config.yaml
n_layer: 16
d_model: 256
n_experts: 8
experts_per_token: 2
d_expert: 288
d_shared_expert: 0
activation: "swiglu"
moe_layers: [1, 3, 5, 7, 9, 11, 13, 15]
router_score: "softmax"
normalize_top_k: true
routed_scale: 1.0
balance_loss: 0.0124
balance_bias: false
router_z_loss: 0.001
init_std_router: 0.0344
lr_router: 0.00237
vocab_size: 4096
norm: "rmsnorm"
norm_eps: 1e-05
tie_embeddings: false
optimizer: "adam_variant"
lr: 0.00153
beta1: 0.9
beta2: 0.99
grad_clip: 1.0
batch_tokens: 65536
seq_len: 512
train_tokens: 584400000
steps: 8918
dataset: "wikipedia_en"
Below are experts of layer 11 (counted from 0) of a mixture-of-experts language model. Rows are named router (the router's row for the expert), gate (a neuron's input weights, with its number), up (a neuron's input weights, with its number) and show model dimensions 0-127. Each number is 128 + 32 x the weight over its row's rms, rounded and kept within 0 to 255. Numbers have three digits each.
Before each expert's rows: "comes after" lists some tokens at least twice as common just before its tokens as in all text. This comes from a sample of Wikipedia text that the model never trained on. Tokens count by the router's weight.

# expert 0
comes after: " |", "|", "-", ";", " V", " d"
router:130118098146109153108174102137124116168082125122138121148175110174105128124154100100139149162129128175090181085121089120107133121148142130199162139167164148093179129157181177142133150092146129130150142172157122154138099121116125083207134112133118128154110163145083111150121133085141146105126140130164171069150171190106135166158124180117132145119114068171075116118097170178092113093122
gate2:158099110144121161111148161133141138174109131092121149145104112152033134093084126139132103078058145144159133110129135148098116107146147144118127158155124142150140149150159100095165200133119120145222187055166152155141121123092163171140128135172133122175105135040144182131124184064182110127149116092122127124136080104174087126121190122154116106118174131157125173059099076106143138170097
up2:136140154109111073134138173111097070136151066126103135097190078145086148136167074135129171166132077173149117139153042104170079180095151105188073134147130142099132079146106138108166104141077146125114078129117112079154175108134082093100144105076126108141177046148107163149128171122159117104167156145105074116124140131161115085123157173067120124112105092096117136090119122050165128165141
gate3:101082169155108086146142174123115156149083130131103131077124090135184131125100123140129131120082069098145128151117132128105145146125153148119172150135101081176156146105138123121084124121136143117115117126136155128130097093147194110195119158099088100131173125121127116144064131115178113111156146148071088179171183156212120143159149118150147106050127134145095160149083149185158123140130
up3:106080164152087112090163165170137139105095124145138115058141140175078140136114062118163124153099158121106147104154178140193108159130130078132130171152139091126110104129146106119165099076149104151112136100128082078157139204134153148092174158108139179128141139087076094192135149137082139145114134152134115162130170120132144169125104178115088100111106176086144120103117106125114175164134
gate4:098088120078160116095166125145159132093151082118140160117181121111106106114141140092144170157174107155109089147148162179131169109163139138118140115142130178152138083131072125075131094062078090105174087162130151159161149149160133092176109147120091164130164132163103149158105118136109094106113116106177098223129139074182155165143151112080043123148172146126185052103168173170148123148148
up4:203122138150059111127158117147103147155116143138127063171115140118150087113151129125145173112119124156119140115182131157120105087202130163127104129119160110171080168089147113115094102117108120133065085126156114154118174121135186117199127121166082130113128134137216161130106118136116163153160096160122113062159139092092159160107116184187127066096137116153105193165151175159136107087052
gate5:114107096132171089105125174107123136156107112069127227121066099138164117121104150105079125130126152169110138116146100109173143149171101128112137159130111088142120133128144114148122084114119158146106148144073159171095127129147186119074158066110135120129096152200135112130147117076189164135163147078181121117161141135098169127112100135129127124164161108130120170077077097124105044137111
up5:118108171102120173143197086128096093148172116136131175119115162113094163131142196125122148138116132129143173099138121123187116124135138196135118084145115091111144126093190164139128071127150079117177119130178121195135134111085114140088140121145158179089181113117156127069111088128136123135110086162196075097143116107134156142167118157084112142120087127179116124118154163134077189082136
gate6:119071106096143127133199107070141112077087121120196103083165129141153146127110115125155147082099105130121105105103088134147149132096102133195137157109160135173124149140114144061077169109059132115096180124151166131100092151195138151123146161170136094148165111103106096141113123096126112088106167201103106128087097167156175158102165124146177146125078153136078154117103091191109082102042
up6:098144129067190162141173134139111120071127142126156051103120120104146089139071120228077114087133194142140123133110128094099116106137168151161215125183137156183064103096129149095146090112176143194131152074134136141083134113143145132127163114120126086151083146145122125104182138072112132140141179147065061126050173135123133136124094143136155135213178119090146142152086108075147139191129
gate7:163109156114084129105111159134108132043180157126102121140114122100052174150157138109123158114127190154111164141144153102108112139098199123159102141120131100099133149126133162084092179085149180156112179119155166124102153094098081139223155163098134101065164136110087114145138082140112111083152125156068134141114132141143148118138124104162176072219137131135160136094112166104120127122117
up7:163204118139088150070145143093139144098176103122126181129117094181126092107117093130101132103194111113070054148132144147149143125081104163095146147179091072077174112113215134131066147073104130138100114188121159094105083051117118083130163157115122073124110094101125098119140117134112133136152076108116151189149123161086140141225093142150161077155112125088157178165094141197120104162093
gate8:134139087161162072130115147152135128124177129154158138144125096096095123136135106140093113148126142097085188127115080088106172172127159119117153136128138128065097082105122127126158107166141123120074112132133164108125082082111147151098100087201007126105105074177171138148159147207151158113136162162077138147155154096169084170141126130139119140128076136148183124155131114116149111177137
up8:109154099115142107113121205124142172099162165105123125178166146156147144125097114104107096137142198125123108123138117079154176102103153152169105116119086138079069100092128161122161165158210133203159062137135128143107093088082123137160169089148157168114176092155121111120184156142077112138103132116191104147088128138132117158162103145173145102137157104153201159147164122166137134176176
gate9:117123087145169113159186140153153111108056173116093165097072081129105137132119127130148145090076119056083175149118148106089101113152060176108144158182105095130135147103157133162125141165147130114158119163148179187138054165176096115167133159134090103167120135136108110149161142164118113133108146143137161114178083140147103209112158114129164137124139135094078112080156126217120108139118
up9:155138136140150150094196150133146150063132191203176107103124099081098099089106167125153158110117128132104166064153115045098151169131120099155163106137127112113162122084115094084091101111162140106074122140132154119146085140134144116143143184114098129146172135114052086116080131170148147171111159130097109121126104149216183130164181043118124136113152125124250089083133194091103143136147
gate10:140139092085108171101135151146132115177172113129175063088170133167129135121120124164126086113164148092161134094154098160196129142110156153120109148194133143158149116105179163095103175112142107175096116079131112169066114117193129092226119131110105107132123080135153166218073132075201161168146078114102155134097171132124107196135142095102117132120111121169170130105169079105117153089100
up10:140174098107172159132113139162160149144180063095129087113098098174125076100195153183116153107111159142091132092100125151117112106075128138078099062114079153153131081177183142147153116145131144120153175151124127052125154171054098118158129140161085085069131161159145084048100151189121175113144129126096150116051139107086121170079114138171146159142179144143117110139122107106135149132173
gate11:128086105129119145122167153136117088141105105099143144095110152116122100152166135157126106115071122118119149143096174105119117102192166125149203106100118146116127179106196183161033118109094014151123094116123109139098105112125161147175104097170149113121079136147075111110163081124144143085196104103141170176137146149165130143115205072115157153153128115127108161115078183182140092164116
up11:136144102144148107105185177049147144170102146177126101100148154144067210128086080120139101141123120102153168078126139162121138104199144144070126150132101135160087100093144155141102095059118107121132149102111125126138107108158138157173120202124096151127124160093148113128189146123124132082173155109110073120096103119136141131090191148105147126198148135163099124157105100102222157093162
gate12:143149130103177130129120190144138061101132149183162103158140086142186150113097104138110132084102115127068106070103103146140101136115165111105086157195133111123099150135173130136096083073096072113107108119099132097165153053153089145135161132187069135214163103163126118189117105177100118128146175108074119091120141164091161146091136122139168154134118123052108122122163089130123187162100
up12:145091145120122135125143126163143120100140143149124110157123090122179117108106067113137141101042148101083143146048125133058152176116120132115059155188114153098075156095166105156128130098100166117114115083162144078114143119154106096109128177118062104141110089145133103124072071129107045147186137068128175082118103146059144139146166138151186133122121103103106133119053141132126115142098
gate13:100098113161085126213075089099120126109152115153157140097175136145133141117145100149161202115092127100151117111165108188105168123161149114090104155164151051155156104124177091153150094164107159117093107150151239159164117143177133098132156107209140109132124139152122174180124091113142154124163135124095169115088131131129110127138116074158121162089071120109167170184122155172128069215140
up13:143104072117177095107174145145156119134134109161106156144061108100108124123149196185085094101159125076117086182132111148071112136097137162152133113088132104127141171176132142121197121150117138166111128136112061116128151155101126135166126127156149201152096138144129114088192098169150125129124125241132079174133134117132174123114141116153103112135159166190129124129134181131134108052119
gate14:127179082104161164123097187112144130150129136131113133132085127190136148172188100140114105125183145118094138167099133124136183095115078154137152059128159177099135144063213127109112121112136158108153120138087166163128170123104160147091086082120159092134177140086096119148113187157085104136168088086150116118162125156125141158176253184100119174115112133133156114095106136101128086111173
up14:145104172160159114130147065126091151115106100129044106098117147166096078172169126165149157102114147130112141140131117113125159102140176070117120091153093112105132183084167134164152124108112168155127201157106132059112176087164071100138150199111128102118095091173091108163111189144179066180165163125138113137124173162134079154145140140120144133116085071146109103102127063080108154112094
gate15:166163131129124082142134104138103134137143147094056158134138130188118155164131153162133122101126105156155163083124141040125133102109188198124101226088146107159093063123144169093126071129192127185142159090114145078052179136158087132155127128147096147141131150150114153152083078121149109121110138092130104142092168143132155125102142148106080142114159147169174148144119152175137158131135
up15:130090117124103172121100081187096118135162129138138067113114103078131133075103059123132110160077146104153147179158058175197097128070120108139132207159106161093097141134114107188156166157142083119110113126145107055152190133059148085112113113101116110146137108090119156136129152170155170136113118130090132112206137143158106174136160154088166115146107092140125149105119154145094109166121
gate16:162163041043128117132143104092124177088112179134130100119180088126106176092091087114088078156117149161140136127179139074165151118168089135105134126150179095141106162167149078149084111139170166125147128133129152076189100097181165151148152142091131162098114144131138141175097097137148149098144141164154137162154108124134187148150127149180138146156157112131122066100148044084211166173107
up16:120177134168158114121131052085090105149127123145149139112106155133127161176149106153139153136166145129176105115132121122159136126093149122166146152059103150116127126167139111121056111127103142162128116161089034123113149178078132081135133112113062130126170096182144137091143171176162155149091113143053085117091081161133126156047092062139128212197107127105107155077131136146140136157136
gate17:115165133095075123065157106191058122127149104140098132133113051163151163092160122132105152137122150140127126077113117115133172126180149119196138159099168129160140140124183143115103100136145133181155142122166118114162098108097190109135095045144127116110111138195165116092091105035139123119106199136145148139132145141108107100129145137034138148106155116100172163095115126163129082091142
up17:153128122190105133106194179123144149102110187130181104124087067094138138030093147144129153100203117093146170135151154145151108121156088174120175133097139117130178122148126114114095101087120176120175173116149138090111123152122085110163204139077142097130179179192174119152106097169127118094107140104120111167196119125146149125110087095093177145113124147125084163105148138089125102136095
gate18:121086106154139140127149159159137147101145108089136138138091091104104104136180141092130102062144144207087046125167126143092093124116150132091102163154106144111088184136148151156120109077139140128191123183109117128107131128136069050150074162171134163126085089152131099124124134119118135183123086155163147095167159166071131158079111099069156140162082132136141105133108091074174182154079
up18:162076074139168121081158130106155142137162116145088130135164114095134102156167138103158089108113097108111175126079143164136147090138132145085095121120195134131122115099188151119093150151063108132156149109161116163143137141085120140135085174114178110089054093130147123137095090132085188159157155141115138116178148130111196097167139132123117090136122104088158122131151151125119173134076

# expert 7
comes after: " ", " the", " B", " The", " S", " a"
router:115131132093169138077114144118092113089158163093122135085080075161134160094102098123177100122119149126143125106203146122085195126145120147153137148124146095123118163142148143088093089115152138115124131158139164122173154144119140125139130130157092097179100104155081171178088119061163099118079149133160145121154160099139135196108180159110147167165081118231083104109138172093118134180060
gate10:100167149138120139142079109120146082099105159137166152051147114159109115102186150105155131026068106065165164135157204119107125156116134173091136132196117142078110140140198158139109130144145133085098141189109165104133167115097102212135082170086138114129139086130113125111142121146137179074109117170146167079123129101123158133146115162189133143095110152143086128135199102150115117136144
up10:159141121163196161173104122149138126139135146138148100114173103120121073148159096158086187187139100145146131152159157128156145116149108086144172130062105135117111098154146162097199223156080137165163125067138100144149107156125100161180137120125135177138207131083158091158117136066195125127080146149114167085156174188154076153152137156182124160123123087095134134162183144126086117117107
gate11:080093143132139095132105122112119085154155127062124109095142123128061157199131140134196102095163104139114093087161098128074081098074121159153095093138099100176146176144128130129113092146142159133134121155126161063129110117092169115139066093187106109197143124154086097163140168157174170140124125101169116125120107135106117165087181107119115140171162108140105083099132117120112097130136
up11:100157130166080112215189138129126175148141144124171140159164082157144163108143175154135150189140132098102128110125163112085168146152150159124149042134104132142130095142137128072106071107110091098145131091121185096091177116155155105138098166186064155208087131076095125104098140121154082162156113156178152145112098061127135161081188111109120187092104176135156142100122089147186108070129
gate12:109149123144121111126142073155130156094130151136062153135110138145115198113176125165186109164087150104136132160127149150126121124087169116117128190176083057154128151105128169146120158150115147120096149142128136133132141127101125108202100149170122076170112188117061103166104136150144178114221169133148116148064079107092106170085182182103151174117091126208142114108102099116152153188073
up12:106136088165143151183160112148074116113145135134125133095118183136200129124127172183102112104148142153088083123096128106148123088118096175151075114130150188152142119096087158135115069128080106132128138140069143093179157117182085164097155133164185125127177153149217114169084117150180093040126143134085084089137157158158097053099102140137103098118183082116184120094152112137124094099078
gate13:135082144113097095121117109089082149149160115153102127169129079174111166096116129138127113077113088115096112085114123150120117096143151175164108148117115112154177186082119190135116140093148089156159113068105211160177139121089155075117043114226158126141156116139169212146120132151149140126178091131150126132134129118152079128102188098134106168136167160147048144107098094118125115121135
up13:168130107129143139105172117112193129136122123133116163103084102130074201103140087139096164151163144114087124077140077112152071135152117060116188177159123131128106142135122093178144110151123114153113117130101156072141077129078124151141127113057144174138116103148142109173165135107145191132088108109089095124133101115050158083119181146093156088147162102082137158122065152097109117200113
gate14:129114103127118120058173117122108116091143143161119139113085101128106166100078105107133092119128128122140095122153076179076134168130158093095119150144169067075092164113170126148121101118137157095147150113131105074167176130113054172095132146131112106124115153127112090166167083108109088140135187113164153103148088099175143098148140074145148191091070166148093158175153134112100144144121
up14:106117157129160106166123111160077139175107168105135114138114149150148172077191120125078093085139157144163085110095083116104092148114085158114094160193130106074129086130149174192180136126143102089148180066141174144135175070121110198169142179145144144151137108151116115149180101097100107073135131090116135077156119169165074057143162128131099068064101126098112125174143089112059129129146
gate15:140154069053127065149123148113125159096158115123117148084108122189145123054094128174110087079091112152125095105167134134072107186083094185154116185160100100089178157121122143151105038146084083140161149117121134118105140128177080115144087146215102139132116149109181117106110130096110110114135168139113073158144110129135149143149168131104112115111093141131096137102150156080097171137138
up15:106125148109136175101134146133164119187135077161087151116127175078169083145121098094097102120097169067106121156111150158161112161106108167137137099117090085148156097156142101100127089086143119128172161160158117169122073170144062110108175163095116174120105077068085000131152074122112083164138172186151114122071121122106167120151173218095125157127075151081123143159056174118124119171131
gate16:057100064121183157151136140090130118099119116130167161118106117133122133133088155140138157112093102143123134093088128124128141137120110150080080106126204127154171164110098072148053129122107075143145181169125206122124159074140127104131167094168164154122043081139112172171093122086159139157111142198128159102097076123151113094162138183072146154129155177151179147133143152117124141116084
up16:129140128135097172141146174198161151078148129095123045166146102152152163087090164152148137166112113150098055168162108102101151115142115147115135163156134112131156066107183141079158146131137183167074150062130143165052159120108065156204139133104118061092124098148159085069130059141089106136147083151116139138142083108150125126170103194117081130179075120134144145077165094115159108101152
gate17:133214090093103137065160108096143107080103116060093166111099063051111125147115135155177122079107154136109103128133119137159164080126144122148072106138112117121135124086159145129043055144079110124137098129085243111137131139122109107100111140176128129145114169101069123156130139137121111111092120111132102119071096058158145117129130179175163131145107093131130141147148105118065187113047
up17:137161174146170140090115113145105088160081106080071137101132116158097083107102118162113161100101146128127089124114098078120142119132154115145175119108107143156141110167176137191151133117105119109123134099110157154136143168097146124121110190197117074145157164107069090211166156072150147063136176088101185125156118157122121129099124087118175091128141137130155139134170088236105138203126
gate18:101130126072124149186161141145084174161079087084136123074119109125130146157161128057159137135132141132115140147126166080095089114134117120105131129128154126103072197046115077139132115139121109121150076131059127168227155122146126126142118107142142144152129109169171099152092143099119143133095189145133168158159175103122132078142108153121122155138146152094132123121157123134114058154093
up18:099112110196123111076117204044086149143084118154140144110138189085052102105107138078157176121113077192096118109073121153172108104130084090184103092144066150199149100127119123131144079180115131167090195116135125070082103113149166094091132099144080125150143156145182148162115110115101186120135171102165159171081147089109124128108101134089148115135139109152156092131154102138149125126120
gate19:112121115124119082146172121166098146132078138103116159097122103146133171079148146110112093144082121103147164143108122128114104113104139122125134168147140114081121146161101187164127127138123080140071114103175110124095153121120115101098098086129161047133132208152056138153101181108112071117213122113172109087154112171167133143166208104188101161095117096118099161130107083128149089092134
up19:152142158144133091135140098110106107155088125183103071235113129153161143100086114101126135133102121083169134096155129145116136172127068124103122179141129111186129186161135115129078160210103131085185160103118113088124140143170147170131174162157145169101128175163124160149148074190094120144095050168123088096108110112134127107111206122076145083168151149091115153127141113117135098153107
gate20:077119151148124104079107108183090157139111106092132161065106153069140146092111087120135178102145138168111142105114150143101099085160132088116078116160166093131100146115142149099080126131207068131160112189105203122153152131131138144100083143110086126164130108088130182092137119076167135163124148112128147133145159095163136130098112129158160187101126164089110154135137131150092127105041
up20:085093147042120148172111162105134136178087060164105169155122054123116151118100154127144156049105147137127116110115116129185138109159113086135100123147132122137137105159158145086198078077169131164113110094095099110089156141096120105141103143103201204121141153133154133105164090087164120138124084118126129125120098163197165150114120117132121117108154136090144149126071149047105181117136
gate21:114122156071116109117159083107128121161132170121129123132154196149104102155118129132117130056075160191174139164072084110133110139133137142203088153124118102135132144128125117144156140130077150126148084151128167105124070124101144119151121181195106164171159112116115208109122112123228151151128139095158150164166111136154148145206122055120111119111100159083094114096181092159125117148114
up21:174115093092113125125162102109120109176098173135093128162126212135119108212178038138109140103093146146147112152100112125145139116196128104171078135154124077149099123150134060170137132155097125112113078174166189142137059163093172165152085131154167152147111120157090168082115145158142111132167134072154160166105135100157156146134086139126159156112128128100161162188120163114127138100154
gate22:134160093113162130135133107133107106151082120061151161055200166134070136117126121137152113077103128157138108122136156077158138033108145120190078062169183136160124140099144119104172163077162135131130151196158146117141097112076158092137054116130081101127106148079186144137154128124160184132130146151176161134178122129153132129152096151106175119115122145140186120130087156147106064152095
up22:105107172098097101139106131126096138101102143133116132111100154205142121122146142097126112106112135157096196128115090141162133073159136138133146121120074119071137147090169146201132105103126112000127172119048111165152127137156168151055139156118178150141061144186153153104153143131096105155138130138160155190109106098124186122159124120082115166122124154091107126131140111097136115112086
gate23:057062170135144146094143106133139148163090172130158149116149089153070112124090149129213151094078154196141170110136127126133176091173188119067121152161108144099172088162145168149121119107183101147152114133100197166123103112090124131142183120123142125179099097157107109152176145078149118141071146082155153160117180115152140138161193112081120121100084116095121137095133165095081117182120
up23:087171118108119065150079132133161130137159130151070184113165095120161133069148177156134167119130136086133104127116182115123115151159077110171125145121138151167173150130096159121127101100131069125080152144186145127139123109172113185172145131077078103104136091069113130121080142106078194096148144129106144103087174152178166166141128118100151151118141130101028093097114131162129145103183
gate24:115200188128121108137118134140127110130131134136084168048126089103115161109134151093114044136125139131148084084118152111134139131132151161082116131170127094198110138119066130081089145159130078146080042117139147111165138170121153100196142144117108180152138095155120135160107141162090138075091157102106065142170120153205099126121173164133153110096101107169098127098207062145105107162165
up24:135172137132200167170117125137099114178127130166157132097126118076137128149101129136086126142154107103144144199124127162123115101082185156118146143090144124201176118116175119198153095138091131151163100159059127081106112081125173126195109126147165095127142107161112094142190139088103128120144092067105163069119135129110145223142079061136064152139170083122159128172125140081109135081162
gate25:098103125056110099039168102087115095162194177118154076098155101138105166101149099145166106094112187148110129119110117128089100113039131118144141163099166159097062202181132118157090101113184131146112115210167078120124156086159135128173154125124113159147122107068092098116096149154171121146129140087135136089139109175169075164099106150138156122098136071161175128069088085129119116093094
up25:125104085150164146132157125096142126138166162154125107140147116110169149194127142104169136133176123152088147136166136163162112102129125121207105116101100097117113123056118118096087163125107129157126160120123208128094132201130111140161143103127091117142107105105130107159184143098183116128133124152171136095136104123084092120129111129180098153193170188128140116148158179100143169057167
gate26:121118086152173163112072132137152134104101115113129161127147117113097171101113162132164102162161182112137137105083142109066111145202108064115118145185116080117129173097149184150118064098188094134138100148114139082116118140153145106180157068070108161123143139157105112128089148084096150132122113128145131151114154124178193102081108146129072149156066154104080164105106125127068125125068
up26:083131099119131116121150150118150125135125164154102094107107099109164085113125189143110126142071163140179135088152119099132110083134172134164133137083099067098122181181169148151090177153155103148159172173132141092044172098137078131214136141150103153097162128151070100130191127170183124076061100143191173113153139107150117134129073182157125107106051065133095074120138113156131170166070

# expert 4
comes after: " ", "1", "0", "2", "9", "8"
router:070141142110175138106102132155108093180156123101130135105173072167138182127126092164161127105102206117151101089173091112066138108159156215096115100136090183158129146145112125084113116140125139087164122156181148092165087103081164149178115137141136192115128142173077118161084123111119120126110134143088153127137150119141128108122148124141082187137152137167124095099160155114116066148084
gate10:130141178081143130171144130134134105106095190097112077105140105171128133094101091126155046131152137180139090061168105138136155098147108156145111133102160130154132091110121165085158109124100090139181082123150130091073111142082133121176159127129074108107119123178106081130114114133121110118142164164097208151107089130100142117136153096155153112136174181107142186112136144141138097102141
up10:163181200042113157157084118125097099136105095117066074136124100137177141122139055143146119153116077093131164110115120184058103162117146138136163117127176144136185132137131159107134123156134112184178098133113103138187131166070173100144158114109122113156134181131156112142084173103142125144181128095145113140170126138122114096132160127157105150111188134147161112129080119112157158094138
gate11:121177079102145152142188128142097026141090156072140171085113118100143122154157128143152136080122148082111154127191099122128179114155107097113152126097113153107158186142151093085105087099034082119152151168159192142137093095082145139117176164146069130156154080120101127120083120118129090151176161102155199118122146152113123140112136145142097091167118218140146101118133135122106098141107
up11:108202111089125138165126117139133084107160112076162133144173177142107160126147136112134205133083182084126099147180109107128160114128154110142189119163154139098143078153143089111172123118173096103108163155123102126133101113103138118112153109085123088144137128107120147147152151089127118129132167104211145143091103177136212118103117167095095119112115129116121116177079152159110148099155
gate12:176131086091149139141090119154122094094156151096081105105141140095136091107130096143114144136149141061152150107209104089110152146152110114061136145109149175151151191114110115123096101128093143106147121176167140103165161108195176106071140116118085135084120116161113167162094084071161199101164116121147132132189122131165134132174175108100130135130153166098025181109130106072097119156097
up12:124211063139148114151149128217117091084131073130143150079135158070108154176104142116131106128147115179137162089082118094095153131128132081121127128091156180091119098146146133126078104130193152065119158170099103080139108158103158100077181102211124133127107159128083120119103154060077182152145113151160110130160190123143163115120120090163114132137155142127057130142133121074175194139189
gate13:085141163097107186121156137177103161118088108133138091138092033174083133062126074145112110089117134112141076118148158115087145118096146132109051102105130161138172148139099085081023118104105111161066160164131138094115150150173138111152168168150128143123115092084131191153126153114115134130128176114080146115144130128141144096129108126148095096128088126137073129134078124092135154149081
up13:163106119150078079139091102117118066177094156127193082065128126146104160098130105147109109113163078122117138111143148119111140079136085100106123123106148108083182165167057039160178158178112114139114140168129098176114190134120154155123151188065125152146157091180110181113141109121111117126161141149161142116072125128176102137131048076180059166054117127122134046144148146134123128125056
gate14:120141116160151146099143111160119139122141108031125098146131069138093094086153105139134133052110126138154068128161117138200113164155098097127148126150136143139164145103124149082174100101122073137147071148139155138155116128161096175145114090195123122091135199082160093100000149131089171110171138110174227098120092106198098076156143158080112106142169145171124130166139138192101170132115
up14:080176097148165069135084138094140129179089144165178084119082133161191144151109114161194185049102097187142185162139154132170188070106136140171136164083166119184134076144128153139100132091090100155135132091139143110127092122158162162169119155155159153142137133123180116136122110144137123108134126148159152128165080116119110150134139199128115146104159099140137134154149150130113107099135
gate15:064111123087148167105166178142149158121179206067130072138101126111066145098100073140147138105116164158147139066119117061099132077160157161118146130171140115156128138138076165069146124072162085143161149104107127112114191124095144139119113154090126123147152155085078184141168169141153137124115128122159151124136127122102145132121129136161137115073144141115147092048098078148109197061142
up15:058079158147107106137106094118143071154080190149062112126163131157080150105079124121129101125135143105091108150095116133054175125113156107098123135145091176170143130098101125125099105141161175118155149164165154106100146148100170082108100136104136073160116113114167189136089171158104130183166113117114114079142123141139156121166167138123120148113093132136084181127101150103184199119055
gate16:123096107113112168107089103124104095088158130140110163149160136149020095130061121147120172129094114082071094158132087170161174172140154036152177144216119150102126148101164130103116136141078088095154119140126134138104114039132131094134102119174169105120136104156126077163135139126165153137158146149113126183150110177195118107185177113154113153118119098099151127131083114163157047129125
up16:135150113124138133181112143155169157134157120173128186128121184054133111138103085072171150057163128135140075078149143156094106118153203098108128159127176126156127152112147091097181162103128147165103086140115107140116193150106167139129123148122087137161175150100162127101142136040125157088129101139123156132129149137151101152115152111128171088122086100145065134181133182146141162153056
gate17:139130125173147132138159158115147100160155113077132129092161141085126214114191096142120107090140155111210141115136153090051146122111157107142091119139123121136178113100224140133125072141136092139138110121097118113188167123136125145125171126121113083095144133159142165083134068119130193108173167065128115143159123139110159170135186097069140152135090124164086117157127113164099181094084
up17:109098120164124122091187109195164136178147150155114158069103105120132093107176175118142090138156184084132152146093117126038203176163143113103104124165126166138152102127156088112114126147190174129138075113091099149118056127118104138087108195162114109114169115181111081121138098180094124160067136123144155162108103159123207116155179092134102148150088174222128117115132209176105173137169
gate18:146153117128141146065127120147121087126135108134102145105109086132125185082127146161136110125144144157199134141203145141120136164131163166175121125150073126096132154128104201182130104117175114153149154071151145133138138144094091098117139159135168136219109170142088127125167088149208144145132173080159107160162124167139107153141154146107159099084124111088137129118102132110120200196099
up18:153108187108101156108185131127104119130171134102161154115142085090076118163126129141118144198115128110126068148127149159120058135142165105161122098180173210098163151129123100146126113170135106164122113143075096184143125141110211175156159143137165158151149094095122177130147199116143179117061161134165111129086143133117144133178153107106085139164168111103138141124143102102157138141182
gate19:097133141142146185153127141116122083099129120162120108094177160205083155104213120164089152085132113122121145143173149144095160142179121108065148134149143117104085151156187173093087080101138119074099115158126116143091090116139169093167141065168143116129080120117095162109060144121167143071090144144181159113118108129217161155130138106132104112113067142163119171100128140110131156169163
up19:103121103165163188085172150135149098112019118107166122136127107075129080195136155083168184123139150194082090139117124129121131124088165115192155142135128180092111102100186151110097128108134116095104099158140133133163123092069096114142111140193169129126134143049180085136114146114114128144147035178083193129198140118199158140127119109118174179140142142089141099178149114166101139100141
gate20:080075102101142134126089137193127074151137136086091090148155159168133124208167145130081085122129086141125161152172132136086107184116131116071127145131128138144140107107185139118111072134129136080168112084165124162122084086140179099166128102149170130131072131136119175134140127135185167179154106128147161111197108164180153081146208117077099178137113102102100173136083128129095117135141
up20:112151101146114148113066083143211136088097144121157050120142143139155110131149098134114145079095120157167067110124118139236146146140133103103157144114137096081105108159107153150140132134122161139132163086153158080181113121076160170178186111143111140099186141128146158124105144099119087055116164122065195159080137141175101136082078149171169114133133119128128181159151105111210111199123
gate21:098092155105069189129147152155132097134062096135078169118157104160187140082126123085108164157154063108099115102166104130132116164078083105137146158203176146136161116144130132084091179113111129121113153061161150099134115169154122167141106131081081125107140075086131197155083077160132083095145147177113107076145101137073191137129079087117133133097107143145144154099089077133119106158117
up21:121080133121094101208106121085119077157133183106131125178136177140137090152116100177075181125118176140131159110140118111191117122106156171143085152141147159132134104119069088079143152100158146089150156124143102115115164079097135126118161121095137080165128091148161162098168109122146042143164129116100144112128114131147126124097132077175143114079115144160051121142125142127153124131134
gate22:202107126029108171116120122147143119056166099063086130106125140179077126150189125136120088142167101103159203128149127164138066135093114072143150120178198155070156107130120145106090135148128136142181153163127151168118182129115121132139090100159102052102134075158161165099114119137158112132177091088132100126135143153138192113084120083127121107200141086118125150177074159122151149130147
up22:159124116102093180109185085143158112133129207128077102148109139118112026053149171112118092111174117116128122147158146178113071117115063113145152103124172129134116115120124132172132112115179154135145108084170136141131157106138156112099187122171044150132133134148099083142146130076123118119103101168117146085146172149094112152111150123193139101118154100133132132125158160083147060147121
gate23:173151127117139114133089112136138118132140142109153111124132120195082098073124118144148105170158094134129164131101115105098106131160109098120114160158098120149156124225096165150131064060139118204149141132112121131117161125127170139138132184105144121143110102150029120114054152105157135138137174076174158198154073159097147148155179111072090090074103114134139096066092090107078148121155
up23:132144142183182154087111092192118156063153114011148148084113116134113151135119117123150164101167064110091133122147155123153093113129144067107127157127115136159168064108125062174086148105108165112068129133120138147155102094132106112064168157136081101138187082159112100182111102089133122129136101100125189148129072181105156067116137155112138117160189164111130119188120087160100129174117
gate24:143090176090167119182134236159076126125156150107136177101102069131099145106134110138145158064073164118167125119171089100131141117146193178151122144134138112146125104104119064153124119178117113088168216114116164137125174142152141154132209089161117152116151155163160170108156170110172112095125168167183121075131145161176147105138123147127182111106157101124159186129081099115129074143131
up24:099101190152088110092084157109152122145100152104127172137123168126072122132163163136167144068143143174202221158141154133168147086131171129147036156109129053128140107100115113167167081099132098101161119137111181107118114126203158070074121151126158165101099142154175111172104145044111122127091114128172116159160140137183148175162108215120083158112156174146115135165082102140113151106075
gate25:148156124078094152085144135134101134197103127096061088120198138170099125117180152114122134098162151112158137173130170057092113129130132100104140137162112150083126090161138145109096134111105097104099121158168122135135111170104166106113091122152143113177124112135137137113138138139204121094150086197079121144155099149123216143121095136116100129134085163110118114089170119232111087133173
up25:124166147109111085150126152076096176122144177105061129170144136082139139094106068101114155146121087146177125152116119100160114167135118131036084112097083135108135144150122122177098134144113144076080112131138136069153152131121141127164147188083119172161127077087068160138047137162165158100161151123099133048132128127153148121131130093182103078129103101124143164125150162152123140171138
gate26:095114089129176128119199100057108083105153072074170164120070120154110099142122124139149124100112186160068110152136120175146170055131097155128139105171117133084161197138108186142145108086124060131107149140122156110124156102077140197178132087130113158096103141084157137130096131156090142152121106095175124171096183157115096167120107096100141132166133135108166128119162143162117159122141
up26:161173113098136121098182078145082064113129156114167169140179119087101123121122095134133100126108155138083118100117120140203129078122098142152193126120116147082097144112141178117157112152150111111072181094150106079153071121133146095122150132086076148108066158204153078153140168159119071161109171135126098144109109102154146153117134151186175078154119094112141123126163120104096080101132